{
  "n_layer": 8,
  "d_model": 224,
  "n_experts": 128,
  "experts_per_token": 4,
  "d_expert": 64,
  "d_shared_expert": 0,
  "activation": "swiglu",
  "moe_layers": [0, 1, 2, 3, 4, 5, 6, 7],
  "router_score": "sigmoid",
  "normalize_top_k": false,
  "routed_scale": 0.5,
  "balance_loss": 0.0157,
  "balance_bias": false,
  "init_std_router": 0.00874,
  "lr_router": 0.000522,
  "n_head": 7,
  "n_kv_head": 7,
  "head_dim": 32,
  "vocab_size": 13407,
  "norm": "rmsnorm",
  "norm_place": "pre",
  "norm_eps": 1e-06,
  "positions": "rope",
  "rope_base": 10000.0,
  "rope_fraction": 1.0,
  "qk_norm": false,
  "attn_scale": 0.177,
  "tie_embeddings": false,
  "parallel_block": false,
  "init": "normal",
  "init_std_qkv": 0.0377,
  "init_std_o": 0.0,
  "init_std_up": 0.0377,
  "init_std_down": 0.0,
  "optimizer": "soap_variant",
  "lr": 0.00494,
  "beta1": 0.95,
  "beta2": 0.98,
  "weight_decay": 0.037,
  "lr_head": 0.00487,
  "warmup_steps": 200,
  "schedule": "wsd",
  "decay_fraction": 0.613,
  "decay_shape": "pow",
  "final_lr_fraction": 0.0,
  "batch_tokens": 65536,
  "seq_len": 512,
  "doc_mask": true,
  "train_tokens": 319500000,
  "steps": 4876,
  "dataset": "wikipedia_en"
}
Below are experts of layer 3 (counted from 0) of a mixture-of-experts language model. Rows are named gate (a neuron's input weights, with its number), up (a neuron's input weights, with its number) and show model dimensions 56-111. Each number is 128 + 32 x the weight over its row's rms, rounded and kept within 0 to 255. Numbers have three digits each.
Before each expert's rows: "mostly gets" lists some tokens that are sent to it at least half of the time. This comes from a sample of Wikipedia text that the model never trained on.

# expert 26
mostly gets: "0", "1", "2", " Lim", " div", "101"
gate0:155133147136118106150135125084160087191138131148129099106227140143186085165190153052123095139108077173141104090172140114154140185159170172132150120138166120121127137121
up0:152085155159125108158146103045153099169103118118124126114183114133134150165188118081104103133111057160155110150137148140111170151172143171131125093154169138131091116144
gate1:124157158183172091124103119137129085123143143123070141144075144092134100119179080127132088095152120095166150182139149147118105162166138160143160211073134113150170127197
up1:146151063125112228153137091145150159114098119136195134155137095136141123074122080148118122117143133135152134136137101132118169142112134104113148070167103166065134099074
gate2:120177127051140119091149137123107145126117125181117118106151138105118111141130080122139154155174113179193066122132121108144079074149192064094141117093166127139100105080
up2:146139155199118093141086117068101148158155141108080136132064119205152131112107147144124138178083156092120142070074092144104157136154101135180111084151139101073144087154
gate3:146095123140086127146179109146157139126122152143112135154136169130126089142167181155120110118090098144162124110190145120114058196140156105102113147102131095138160103179
up3:106122138131174168137071112088103089157136162126098127117118123120129137140084079163120196135143180172096115147084073116104183071108123142146157086172113113143113188081
gate4:174161145141204083132159155197169073180093128119159126134182090111134144164104151181192116131136166149151110133162050176140105139159140116155156094133140167096094135127
up4:155134121093071118162135081134155111193122106150175124109116153121108120096168170117116099081069137149144125115154116150154120149114143178162146119126131193161052124070
gate5:103156126114150160174188165148174109158150097104117102109147202083103170145137112161123088169127105210148162119170100161164068190150180150112046099091130142155094116113
up5:104156146126157134174150124166179133158146118111087113133163155090114168180141117192119069184107129204139138129187117149113087163157185157093011134094141172152119120080
gate6:141107102123142135104166143140147124114174101161115114129102076089074086081102128087108072118130138219095073157123098143126218117185148119085120187098126066104168165130
up6:106102120108148133076129186131151115130148075147129104111136062133119115094122138071131085125120099199081111129102098125119189106159153158103144177131124047091121198131
gate7:076157091173081111105174125083108162141173116165142169113079096144161152105172123142100140070135104189097070118081143081139164157115110119109104157110123175099107171173
up7:043190135185101090094167085086146138123196140115164101139136082111140127090152147135054134138100124181071165151104148116154154121100125133123132174104131193098112162161

# expert 97
mostly gets: " ar", "- Al", " inter", "Or", " Ar", "Ar"
gate0:148112099185027119140103182111083143118102169158110142164140136094138121183137107107117154137059101153120143102130156147125151135171136108090132180148113092111138124067
up0:151108089108082122110172070111115077137112148111129168134144129110128148132070140141054121134072148174133137153144130115149124087152197111108095182090177172079141127120
gate1:128161109113177111167151068073156144086109076134151137144041096114091166094133159140082151126064134101095104157155127113104134126113105152124178156129154161117176175129
up1:161179119124158156184115097071154097087099121091126128129092047135116173062133131180097157092124097096107179125140165120125134101144147103144139169131142127090144158137
gate2:105114063140126160049139152113114125088093072119145144137119176080103093154101151193128096128119113113062131100130126066108177095153167140085132128162134122145169062128
up2:157064114141129158058179144110128106103113140087139108151160106120072119177116138143058130136135154170061147092104138048127124109130162079105110148144138097152159113120
gate3:104128162168207137119090131084170146105131128120123094116146111114117089114191091115163116112115160121156167102086140160074101045124121109095121170108137218164139136081
up3:205095111111127121110109104098079103107136136125089098117161157173089173134089146144106128165127172106157101093097095117112159154140145044130091144080114059147167097206
gate4:150124122085121113135069119138162175138121164131111127117102112163145136036087126116197137168162147149165167128186181164100175155105150184151097161177105090099088167136
up4:154144073148146121153167119092076114120110117120133093156136107111046100105174179137136130147054162125098129145118119109136095092146164056077137110125133141120183146188
gate5:123152150138089134103103164093126110150110129092139113119155121173110165128147133150149165158133073082104156135192120112178130137134112081120051097101077102112157169121
up5:084140155138144129055118133107089169135111112187109162144079152102102141095124096075087114053123117080102100118158122140082116069119084178099183129150134076136085113139
gate6:146146113174109109166122084145190132108134110152133184066114102142109152116127177176185107140093113172125131104150130106095190124151113085118090157089122082102147134123
up6:144126129109216144051074156125113138183137157154099104142120132118170130159141098163099179129142108076115124095101098106112135111089115067132110070154161162131079129090
gate7:151123068176086120159138084089143148159115153142119180127114137152105133176156142193113088177091091168080169182186078123224134200142138136200094151110160105147096181123
up7:111103120089096182160086130140127061080063138178066100120136104207129149112136150073168113135124140126120137133170151109114110113150185121106099176129149143137154182139

# expert 79
mostly gets: ":", "\".", "er.", "ing.", "es.", "ia."
gate0:137143121111164128155124078122047147131127194145147137099072144194120131091125128057158140099164132149108181042157135140127143098159146098175175090087121112087135119108
up0:121133155167143112186139074126041144129153175070167146085118129165083181084137103043142099141167135102102179082143110159133132116146122115169189123099144074076103122108
gate1:079171155142124175128050147167161143161117117185081127088151136132146096141090098084106117060133126098107094127152071189117043108118096121118085164085138133148108085150
up1:117135093108143185110076147092154149137176164170130175085113084116135149131145109103158123117147179131152058184122090176131066155088095166127067168102132123166108083134
gate2:212099136197113110085123164141093172124211106126151066122088121090132114112150143137159067096108098145173121132125134154126162093091126021153151125107161237157106128116
up2:031130078080160140141104087088166078149066115112100160119175160149125118103135133188116141155150140120146129158142122138193086158148126242122062129141114083090164173158
gate3:144128095104074153102127164190152076120053118132148074090096117157112107157153126098229181134121176155147123119171144064094056130130130094138118100133143139112170130139
up3:094107124187172121135070081078119184153199132127093171164166115118134088099113118188062090145100107099101152144110156176133182110091164165141136157110125148150131162085
gate4:134062119138174162134104106058063119166140128093142095112186129109112091130120174167180114109164139185099129154141084150078091142117122124121114111156109080103148057158
up4:119200098086110129103160148156185128110081130094128126153082162186096149158148098075067140138074118055153176122079146087131159138130125151131121132141128174175134142142
gate5:179108134144143164114135139110104146121067112142131120119125114099126113127133082064089098052164121153141140115082094106142098138164132199149111199145126080157119155128
up5:147066144098119149102173164120098109112110114142149143168136095134118130126104075103051139072180054196176157087095116125142099130086097169126085125121120128136089188113
gate6:181142187109107143095183089127156095115124105139115127147142081091167132139132154199134115115145096126128158112161113141171151134167175136090133137110089160134120084161
up6:128145141103114135135172079149143092119098091083173085086150081154151153127164130128098146104151131080114147124124116158187112136194155162078153163140074121113094109160
gate7:062200125143098163102113141094184141129117177141113125108090094110177123142159086127070150150095134130183150155094176116147104115106124056110088153158159080147141128124
up7:067127120103094159112124118059173127144112180170090119129093086144185149132169092136052126162081113129150176166130143147102115113132116067097080143153112062131130106136

# expert 41
mostly gets: " Ne", " Good", " Among", " Mad", " girl", " Ev"
gate0:124119086093133211130069133122124133097117104171087124163089152116126017124151076085176043136117088151085147184104118118084051173139168150144077060106100107056155165136
up0:092110124103082135047136138111161177083159142174104145125096102110170098159083158093177158121089090167163128140155093136127068107075106141098164158171115128141159141165
gate1:121164122105142182146112114135141092047167152072141108073150163129097106112111075122103111148047163125134071205148085059092108117155132191087166159134143184085118167127
up1:055118140139124105134070123140184120106141173118116128115165127069084121123178103134140101170121189139177075139146143133092104110115093151146110121145034109186109136107
gate2:132157200093170185109135131088152152138118100125105148132049120127170099099162130116111123156172144137150149192148158103138104175160148149148128067111133116094176155155
up2:086116120128144124107108084119126096130111164141124172175168127158145081075119149172140085099126157104176106203148160141211123167138144086144145103144126095151150123194
gate3:102182111123182159142117142164153115115175148113134140159105126088115106166165081117098029117129114089133178127171115110113132105082098165139181099136087137158182112153
up3:111123073163157141119120112115129157159159092108111140102094086157142126158100131172159133142158115152141087100127137135178119078151184073097083079103144135146094113129
gate4:112149211177135048152142084124197176095140120088129116113061153132137135085112080161114169140081174168112097144123217085131150091184140095076110137159154144081139149119
up4:090127105092082166108186029166171069172130120087171154106179121129155084132175164124130116167092183130151126128128163156104170084124128100111114097123112154147144142117
gate5:091156098096099143164143121116108147182155150166103151103161172144139145124152114152103162116137104148081110107120088083179115161128154115135113057129108136148139080110
up5:114186119178186111123152102145091137102129097111135113141089108111135141105151128112119131155092181130151182161077113169122170130127100183140140146140103139085113110096
gate6:107096101152087079103181096155093106148159139135120151082087081119116107107096123084137076131106111149145083155145077123039121149107141187126163154096173078112138148150
up6:173081107120075112211123180163115027153127189091127177083123112185091132148139099102119126214129151136133106147105093113168164093074130136075127110113125149136103127093
gate7:071124110146134122092143157117123086079109112147153151080117100092083099147127196093088106120099095112117064135088136141168062069129169191107104127166170107149129099099
up7:143090151134103160122159138134084136091152116159152161095195117153104123133108117183160157138119074101145051167113199121161112126091122127121101106146118100127108095103

# expert 14
mostly gets: " port", " Ed", " a b", " aud", " Mil", " with her"
gate0:188102140167094125057105097099160137136141144143110107101120098085138145126134117108083138138169119113126076124114154129157169113123081158114051162087092119085105067112
up0:134144097159064254099134081076094113129117139154091110148123135134099091121145075129089083149135079133151121082140151156059084118160113159134121107130158120113122125124
gate1:137147148122130116105148163165160061070169119110133140063105125093106102163169154177150100135127098127115119135143144116136106113132123118066094105082138118126148118156
up1:185129139183125153065082115203131176116187151097122085132128146146103134070116152077119079145126125123191130131124131074188115067170126115099136121103103094109137208163
gate2:152146144178163138158129177163135107164154141134107153123070169133194123138089123160139133123133177134117090160109111161199100122081132149082154157113155181093168159091
up2:152130043126153188135118129137083120161116088136114143068144123150143208114132152157118101105123127087049125113169140059192158137112134073107155067096121106138180111102
gate3:118073149118149098063141117117056176086183129090084180136090148129114115120161147182133175130131108166200128174180132138135074161107140188101154162102137123071136161093
up3:156133135163151113161177154123137192139107067116135097111090134167160159148158138165105148151133162121154121164172086149138155146103074130091131182073131090073069154161
gate4:130113163131103076202086123100140161104116156093108147131131147167120095106126187079113178104181150135097117119177157123157163157089158201113172146153126174142144117092
up4:095115100103123144134120089105135158102069133093094121097154127140118104080121162168177093136163079207148067079071104140125141078116134120166158161155135110100117124133
gate5:112140127133196101160142118091062103085197067108091115133093171168126142188194129081091155137158112059163164111175111154191154186093117136141115056111150118152129104130
up5:085115158124145127121076126094133092108177167069095103128217095121137084114090129153140056061177117155115129138150169104147142172145107114172145196137093155112130169149
gate6:136122169188107063124156088123103185117117132179146114089084113181120060126150106116156096134155140122103159130102116087168147151123105143112110121134115137078108133138
up6:081089161100154128132180078136152145170109182093168094124186155165071130165118125147089156062135126137119103173096122148155140113125151132113117174152101107126161162083
gate7:105114108158165157123176163101171073149090160154154149141104157117108055128179053170149138084135089087137111156184091099133100075123100130131142098112142124083088050110
up7:136162138096167226117111126098127145125119168148113170154190126145157150175140146158111125090126138104112142128112145069103151120130122161056177060119131170158140166118

# expert 37
mostly gets: "wood", "inian", "uart", "worth", "illa", "ville"
gate0:136131114173162094136128178130105133150126056128134091091129161132092166155173092223148179203134090108127170130143156183140159095088142085168124109091156132088135113097
up0:069105098114165167172102075123190114152119123137149178161111092101181108124038120101102118172162137125147107122155151093100111106081135167133104123133217121133082167184
gate1:156111163116122096125132116114124115140073097162092152150170160128129153086138127084147148107158161074137112129102139116170185177161167137114065120135120102137090106140
up1:152120126135141118049095108065152103121134143133128111179175147178139155112092103103145160170140154147138144135130136104153167171132140119107109108181118066184155113119
gate2:100125145173096198112153097130187110073127157164096163152142137200144195108109092127117174124112120121140112116115126076100147126056128173101127131193155157117177130157
up2:115144106119092128130057138163114163158097148120101162135109092059182147183152075089155138039105124101106096085136161199132110123154146101126066120065098059150130077092
gate3:145087120137083131143090090118117149121125142132120106155188168182192113112150112124169093122143122100109097107156125124145117144130138093129099105119121119077152116117
up3:140109098060071132169109104128099128132131134118159129166097169131169095152167153146161107129137092109130101107152134156190124135098164151099078075098169113078156130113
gate4:103156138173070158141159102138154092055121123116140074170144127136139083074129089095147107059115150162082106098076102148112179196140132110052180095091168153050093153087
up4:093140052151138141122092105112127161127110197098196125129139117086147150080093145149195096127130112114101083125103119098089082144108106136077178125123133099105088145183
gate5:131118095158103166100156127136141090097108116121101127156091077139136089206137140112157173152180146135107132139134156123122133191092147127112138162126156124092160164138
up5:146115091130119103105169103106162087121106132139076121163110157108106205068151141162121156114169115168158120144102120086190116078119164122102151159173075089126161092140
gate6:144067103143104124168127071179109148113092085168078131134108128119131109141143115129126097115121112154168134170108170105176117174111102180081136107147106166183125142152
up6:100100173172080142116125104090158132130115127135153190151172092169092148121121097174151199158112095099133140117125111100126174097082127067149082139132117141189153150128
gate7:132174106145151102061116170067111177132154140090213060146129156154118105121113135161092135161149110060095193157155131164185150113109190146090110098123119122158127203078
up7:169167124128084105084192108148135125172115079131114118083128164159146081109117063153190130174187089116149214057150137151140081149152142157152134073145096164132142134099

# expert 121
mostly gets: " Chicago", " except", "entucky", " Warren", " crit", " Michigan"
gate0:100113136193098107157094135177113171113138111111082130070126132141099114162110153139160132154134158118131100163120146065161126189164128121126099149115139130165150087118
up0:109110168123130173101115068116114129105096138112107160115126119168148140141144099139077144099189122193121092119112174149176090146117133128138183208147162178182192127179
gate1:098115117127158144181164122134134215140123148121144147151076187112113117106179105116129120111150130077163131105220159132123164153080166150164131155112153084157173129093
up1:114114123126085174086162225047169115166152118055130102145076145088110087158116131103144107170143148098126096162173075118084156136113155128063124093126206104133125152134
gate2:115141055111123102218123072170105137110139082165135085185103110144128100117079121175147155144128157152138099087151164101081139076122163153115133192102080131103173116118
up2:149103163144139116097114129095157137133151137183176126127126123203174124165129105109125106130112102167098109135100117116118134194173146104177061098125141094095101133103
gate3:068092114168095167177121088113116176063072111141105131080110124132168144145128100117128186127085061080110162114185169122120099096127113137122105105152180109126181078151
up3:137117077135106138107226160169136143181146110133089107123184161125139161130085133093091127135135120133115109117045117172172141067119166130191055181152140108095127168103
gate4:113156136158105150206143128208169133132114065108097176116117142108077097067101156102116122139088084087176237120122171157124157114112132175125195160158095193098143112116
up4:175181098158104166148076137139138167141062137121098187073102090136139117078084155174111127164096115088122175145173125118120133129129153112182171085206153134119112099137
gate5:077096128163150138122121156156101084112100134114098143160127129132134153085124139179132128121101151173099123097106123071060090145089112160146139089109112145135209114112
up5:091109111114155063153137129131155151124064149121158102089092163153104150152101116128124102126129149077097159164114080120137140185121136163094131118127046158143086141115
gate6:154117136092139114119122087109141144139130119125155139090139131137124061119086143143164137125097157128142156150062095123160160079124154158083077133135054132183239131077
up6:081113104140148125098069078145164130178130088144124146134212127099115138157074130119100115144137105134162073105082129183150158116157145108055109123142137078128148092117
gate7:048132115138111184252184124133164146158124154136193172137139120119188147105098115168151143180126121095084123103114144064162172075126099131150082096126151085111148162134
up7:085137094157140121154120119050098109082112170137102127116152136100120205096120124147153104061071156114071144141122200142079115114114103148143143148154066180092094146179

# expert 6
mostly gets: "1", " (age ", "2", " early ", " in the late "
gate0:211119113136096076141138094094120162123108191135111121135125166133065116120098125157108127158125158112158146152158143140068139135101163172131127149149143066175152089161
up0:120130142184095141130162138164151141180124123110106168121093108125123127086089118152105117153128108086117152170128170148113164111111136163070121122110112114135093095089
gate1:113166143063139138175109125143187088090091092156109112130099157165106043194103157139179163197110100128136124118116147101113100211041106145099141140114138142156100156156
up1:116104143136100113094085143108141153117123142161151086160142109146138168084122111114130108082167089110134090165132127150172215085171150173162129113123129128123108123117
gate2:092119115118141087122159188117097131168101107092107115089126171153151129145136118138130157127169127155144159187205085143116133126133140160198124082105153134184214123182
up2:148076184109183109215122092173155156171126100082082095135167142139159140138100163155196126177123065085162151124120144140116122121141121104112114081087091104099065136152
gate3:092154105162146159106137054090141115126172148119092160137141132129102113197222107129116094160165132157137101122123104129171139152078122073168170090103180070095099125121
up3:136145106158189144155080094111193139163137126154113100155115120158130109174135141157070091156149141163120147144133127153143119150133120120129070098145129060092057137139
gate4:063144086101126210117152135109206115118118119173118111114123168144127115100103148188118098105076133139159154131081154124149159187097151140143176134121137100121132130114
up4:207167133132114082135102136140056118163132086154116126110081150111113117122138112091124153093174170135138128122161104114136115104173132100141137175168123130166090124138
gate5:134123145102187151153145143185111190119146111113149160110127131187083085201099131107141157109092086119120126116171121142054130195143164186076089098138124100183144158153
up5:092171124123188145076189157120159099118158059159178139116165106107161122085157058086145145087164093103127183151092133076105105133142134137136072118152183109172105107161
gate6:192153163108137149122131111115149077126086124125074079193051127122111104145107142064116158101176108155148130094082127107178147142081101115094129185092149180174124126080
up6:115148141138132155125109134176109074109109130115129104191082129135089117143105078090060148147126079136095124136123189137144107160113131147105139091127131140167140151188
gate7:164106171165140130115149122125111134164090164088131160118145107113156112125075104109141145101093138098165095065183147136107161121126157150126085102133130174138168171105
up7:147135063141072150171095105133156104143111112155098124105163126193110117129130104130125082163124090127106145199120128124176167153131114126144132144089129107101147091131

# expert 123
mostly gets: " f", " Whit", " travel", " security", " Franklin", " stated"
gate0:147081106162131089131122134118126166135132067147166121119146198146094100096108158137121154130114092146090144154140159109148086141100104157131188167112100113160127151129
up0:123090155103146077108105146152106163182126135126137100110123172137100158168104110130200150139125119092188108149104089173144181091126094084167177093049160149152128111182
gate1:091070115211148128169169114150073145128145127128115139098163132164165118099136149121110158111065085148123144151131128140142169077119155172182205123169098134194164107131
up1:169119074121136128078146089145090143131135140059165114096130142141135110111092110210122106147152156130112138126090115148157078133064092093134186157143154156150165142188
gate2:128148137148093081125127105098097203130153122094159142126086132139194132058095108101063107148121148169121105053130096136098146159071175170077112080117108150138146075139
up2:128120146136082156185103161104158127129109155140094151139219156138095121151163118166114117153222150129134150133125162153136096159142094137191184142128136106113116155140
gate3:094150105151122155137102051126176170136170099124145186164135123157159105133161157141103087092100147138093116109143119131096145082155123109161127116092121114100134126129
up3:137177096170169121129165117139187182129115193132182146125128122197230129087143085166108160121138129082106158130122099160111125180176137040195127097122109122131141102099
gate4:110169110130111181219081089141146137091118131090075103078161154154124122153160083183156083236115116134161190138097170121130143126088136166081179149090125195170072133147
up4:195141207094132056131143122064141148110185105186177152152080088104124126148132128124134175138171133109133089068158123137099190104141129096131127096104160176108128179111
gate5:124128122123099171101100111109163186141168204087123114121101149117098128093206105075120099152170133125140153098155119147101071158133079147130153114107140113076154145081
up5:160078197132193116174106078106123107174186112157167121173133120112088162146051158126114217113121164125136141110037129150148111108111126168093095174130135117114082124062
gate6:076088136136150127149115142175106112155057095135172136144047137137167176115098134127108147164106124104113140099157105134156118125111113166100122133103147125120119108068
up6:112102118146102152078122081152129115161186120077132149091117143124171107159140172113177129145096133146166184115164132169143161144088100141175083191097093081145145150095
gate7:134092116147163127169194132146114132145135136178067135103098149128106134177152133143103126168160082122093121136142122088086130152079144138109076206107117143131146201080
up7:108084123143093147134153171130135144200113115132122115155148131149082162100121166173082118136123083177121151096101123127103142162170153150154136122112094141141116079166

# expert 100
mostly gets: " |", " |  |", ";", "|", ") |", " |  |  |"
gate0:075094134153123107133083040154136114105130125117134098125105140101144115136207129113120121124102143134143167113125116104156161095135070160083179175103125123132150142180
up0:058094121127120148108166050119134133108166118163149159099095119144105162200184116095148114112095129120155126158113129086128182078100125153122107100137164061130140079124
gate1:119137104150187086144160098172142107096133113120155121153104082101110103098137170072096162087117111164080159210116033086142128128123154176099062092038116142084136109144
up1:180107133137102160187171085151125170132151186137147130126156130182139138142143117121166158113097128165175096141131145155075059134188142144098101169130172159119112131153
gate2:134174186090093119171149134150109101148131135117076090134111106094128089128090161155086169169076100150123087126183179127160093105107157155125172136125091131153126058140
up2:091117157134123111117153088116039109142127098121148129116088154108116133111125123077127114165100112156162148085150106110099142195071127148101149099182130105181054055111
gate3:110123119063099111202126128177237145128162199133162151148178148140113130118126173160112171140106073095112143152181158126128114067050158154088099135133132071108126169165
up3:116122153140108150167116140131170138140099150175182168104156113175133144112084143131118151138108114075129115177170099140130124098121164132125119128127116158106106167147
gate4:136154106134101110102144124117126175093088145152110166171151080151130096183101189116141111161151179055145099173162097192134093117090153137086111043164110165134110108139
up4:104164135109135059113155138125130142057124135101182120122061141091129168128145096150124142116147153167203137082104108111059098148140119125123143139095128133150096051096
gate5:163082165146178135112133123147113096125162153092164119069106142101127128147078105095170154106087106134160142184112112154109104101074160169108089088113152145129127191104
up5:151129163091131164134145094095108097111111155134186125070134072129132101117098096080094183079115161149145136156156103117147049103143132118123117106104202137126164167131
gate6:162105113110154090128107179114086125124145129138165134102092131123127125102129094164216133074153127213150170107140136136102171136143089103160087111165114116188158098148
up6:091068130095122131077155061147109068101139118169179108151140095127112128150138071101110065104130128109139098162108085133219099040159122146118109104148154167130102160148
gate7:086084115161122198131117119115095176126132147126099143080132118126138138120092154143146184087104123179142127162133176117126105155176143100082124167138151131159159126087
up7:132167110070122104162189170158167121128100082099173107196109135117072141151160130146087086137127110131122135138102108150163089105150139150096105090135115134101105148186

# expert 18
mostly gets: " first", " second", " third", " final", " last", " Best"
gate0:114124122154074134176178110176184102099138106118158199095145119146077070141125099120135144112131119130086097101170038099121148142111159106182089131143103095147127117153
up0:157122124096140064093058049179114140115093142128077157086137167082055145120091102079128137104102078114177138155134092087089104125137138113055092143153142126146121156113
gate1:134179131121093127103158117134178107084063047137099132102113106155094159138150154153135147121104102169123061130170083092136130156120158115153093131184105107123125100156
up1:109207130142107140110126144169211140098088099118101135159153137155082158163145119143124140092152134199089063115164085109192160129098192085179134124124127111171086125134
gate2:116054103163047179200136170188194111076192133125140149100120110111119106093110097172107105128126093117105124124137129135149173114127119158152090144045104098176102127113
up2:165162150120163115104169099095113169164075107136142121177155180098160114196162151096135162119121126145130098141180133095138104099111125113101156118173182153063163138143
gate3:135148160128127135140071151098159129131140063140097187128187103158119118104154143183131126131109118114158117087140170168163089144176052119106163057117162112116128111177
up3:165147147097087139182083170134136156143141086164160184165147154106101115098153074174150102140101132151120132042168168181166087178156061152109116021111136131146130093163
gate4:122115121165162089134171176182184107086096090082123198166083166121083111124082098096098134159120179148105130106099142165089105147077140141106138132152096108202087126145
up4:117128121065113179097129106110130089112105162102069145112097096130179124163154161127116073112108130073096121150096118102121069106166147087138053125106121157097094130150
gate5:150079112177119146115171141097190109156130136132113161112132090134175150110147148089165166090158121105100075114101138145116149215138131146153089127102089092157131113073
up5:156073133164084122121162207106198089114102176119091200145168094095158094204124151121126166132152136123118078162106176126095123187116125148153172150145152107107148124095
gate6:107142117121077085205111119152153214113132109145121198139110105146166149106160119157115166157146122153103129121176178117177137064087100104193141140107116098109119180151
up6:121113100125085143176110167155131153073144121178121204136151136182144185144195125162099165137152112165167144114175157083115120122122120152149105130076102133114106116110
gate7:156086124165114152151054134178175130097134065182170128105164148094095191137211152134108145108070138162132155122182167153123141179162078108137126111115079095141132126082
up7:159120108104126136139179154146143182100153240128157151216129105147132137094067127141180112109119113099117144117105139146203131071041121108172186127125162163125140163154

# expert 109
mostly gets: " Clay", " By", " ed", " Brown", "| US", " Rod"
gate0:162084078065100115122075144136102121085110154092087103063159151136090062122097114148136121150070147108144150115141078156119124106114111109192130167093078117090097133103
up0:091184101117084109142133135131118084171092115132097122159142147154119142074129194105137117143105080155071127135130163185122071060137107172094089113145146102163098131094
gate1:132065117142094178099131092130100173078097096122070090120086137140152091157163078145164095186127110201165115152153139107153133121116156171153102124132110124173149123148
up1:200179138144113121155111124100140158137112139134112152122129089148148112105126091153170168117179145162136138154116125164107102099131108109162123088067130153098094123097
gate2:129053125108123151128130143117115126151168148192162111136136178096141086138189073132128197086111176116117132079169162088165137092171117126190179106096118115150161122128
up2:073080187106119061169153176105155139113145116130098161162116036123131082072170124107139132168117166090135123115152154083112150102121117125099146143116105104097123095145
gate3:150100136104117122149106138147132173102098139173097114089086105124188111142188139097106092152116073163135105098138164123104163121156156125167119096098104131069210167137
up3:117135099083149140127159173162105173163099164112119106121097119124176126143099137109103114124143072119107147095139187088088125110100155091155134132073124155155140162059
gate4:110164103086162108139096143162150112180180135097120137157081147128148065148201131075154088165117065157095101146124151109095146162150142131196186123142153077120177164043
up4:111118087149138124143159155142122084138198091141103088148142116160096129169156138163092099173114075099142156146198130162165154108162123179036153146115171122089105126166
gate5:103162112104084093161126178084155129141173121177098150143123175070077136103109114159097183137105144159119132115129135075095157132154116152150116121168129125108140126130
up5:157095110105116153144165109158088179202081185090129133207168146107118116140144167129128130069109110204118140070129135150190120146118104205126143123142127100096112103108
gate6:087118135116170072126116104156150094151140134114141126102054140110145183088152103106135138173130182165103204098131104133155116121053168141139069137106149126109161120097
up6:081079174082058106137082100086010140126135169100084133112127157096045125124093191167167163115073121114144111165166119155159099118096082153082109121132054169127108127132
gate7:150126154173175088117150110164088112105124143164080172132112135164121198158123097134136137121125068064068127144139083182150183130145115181141126155134064093160105104189
up7:178112180161115135127149167181145112114127158122182107137131138106092145114137123128084108179130133170134173143172176145128112071161163134151080114144153166138102135100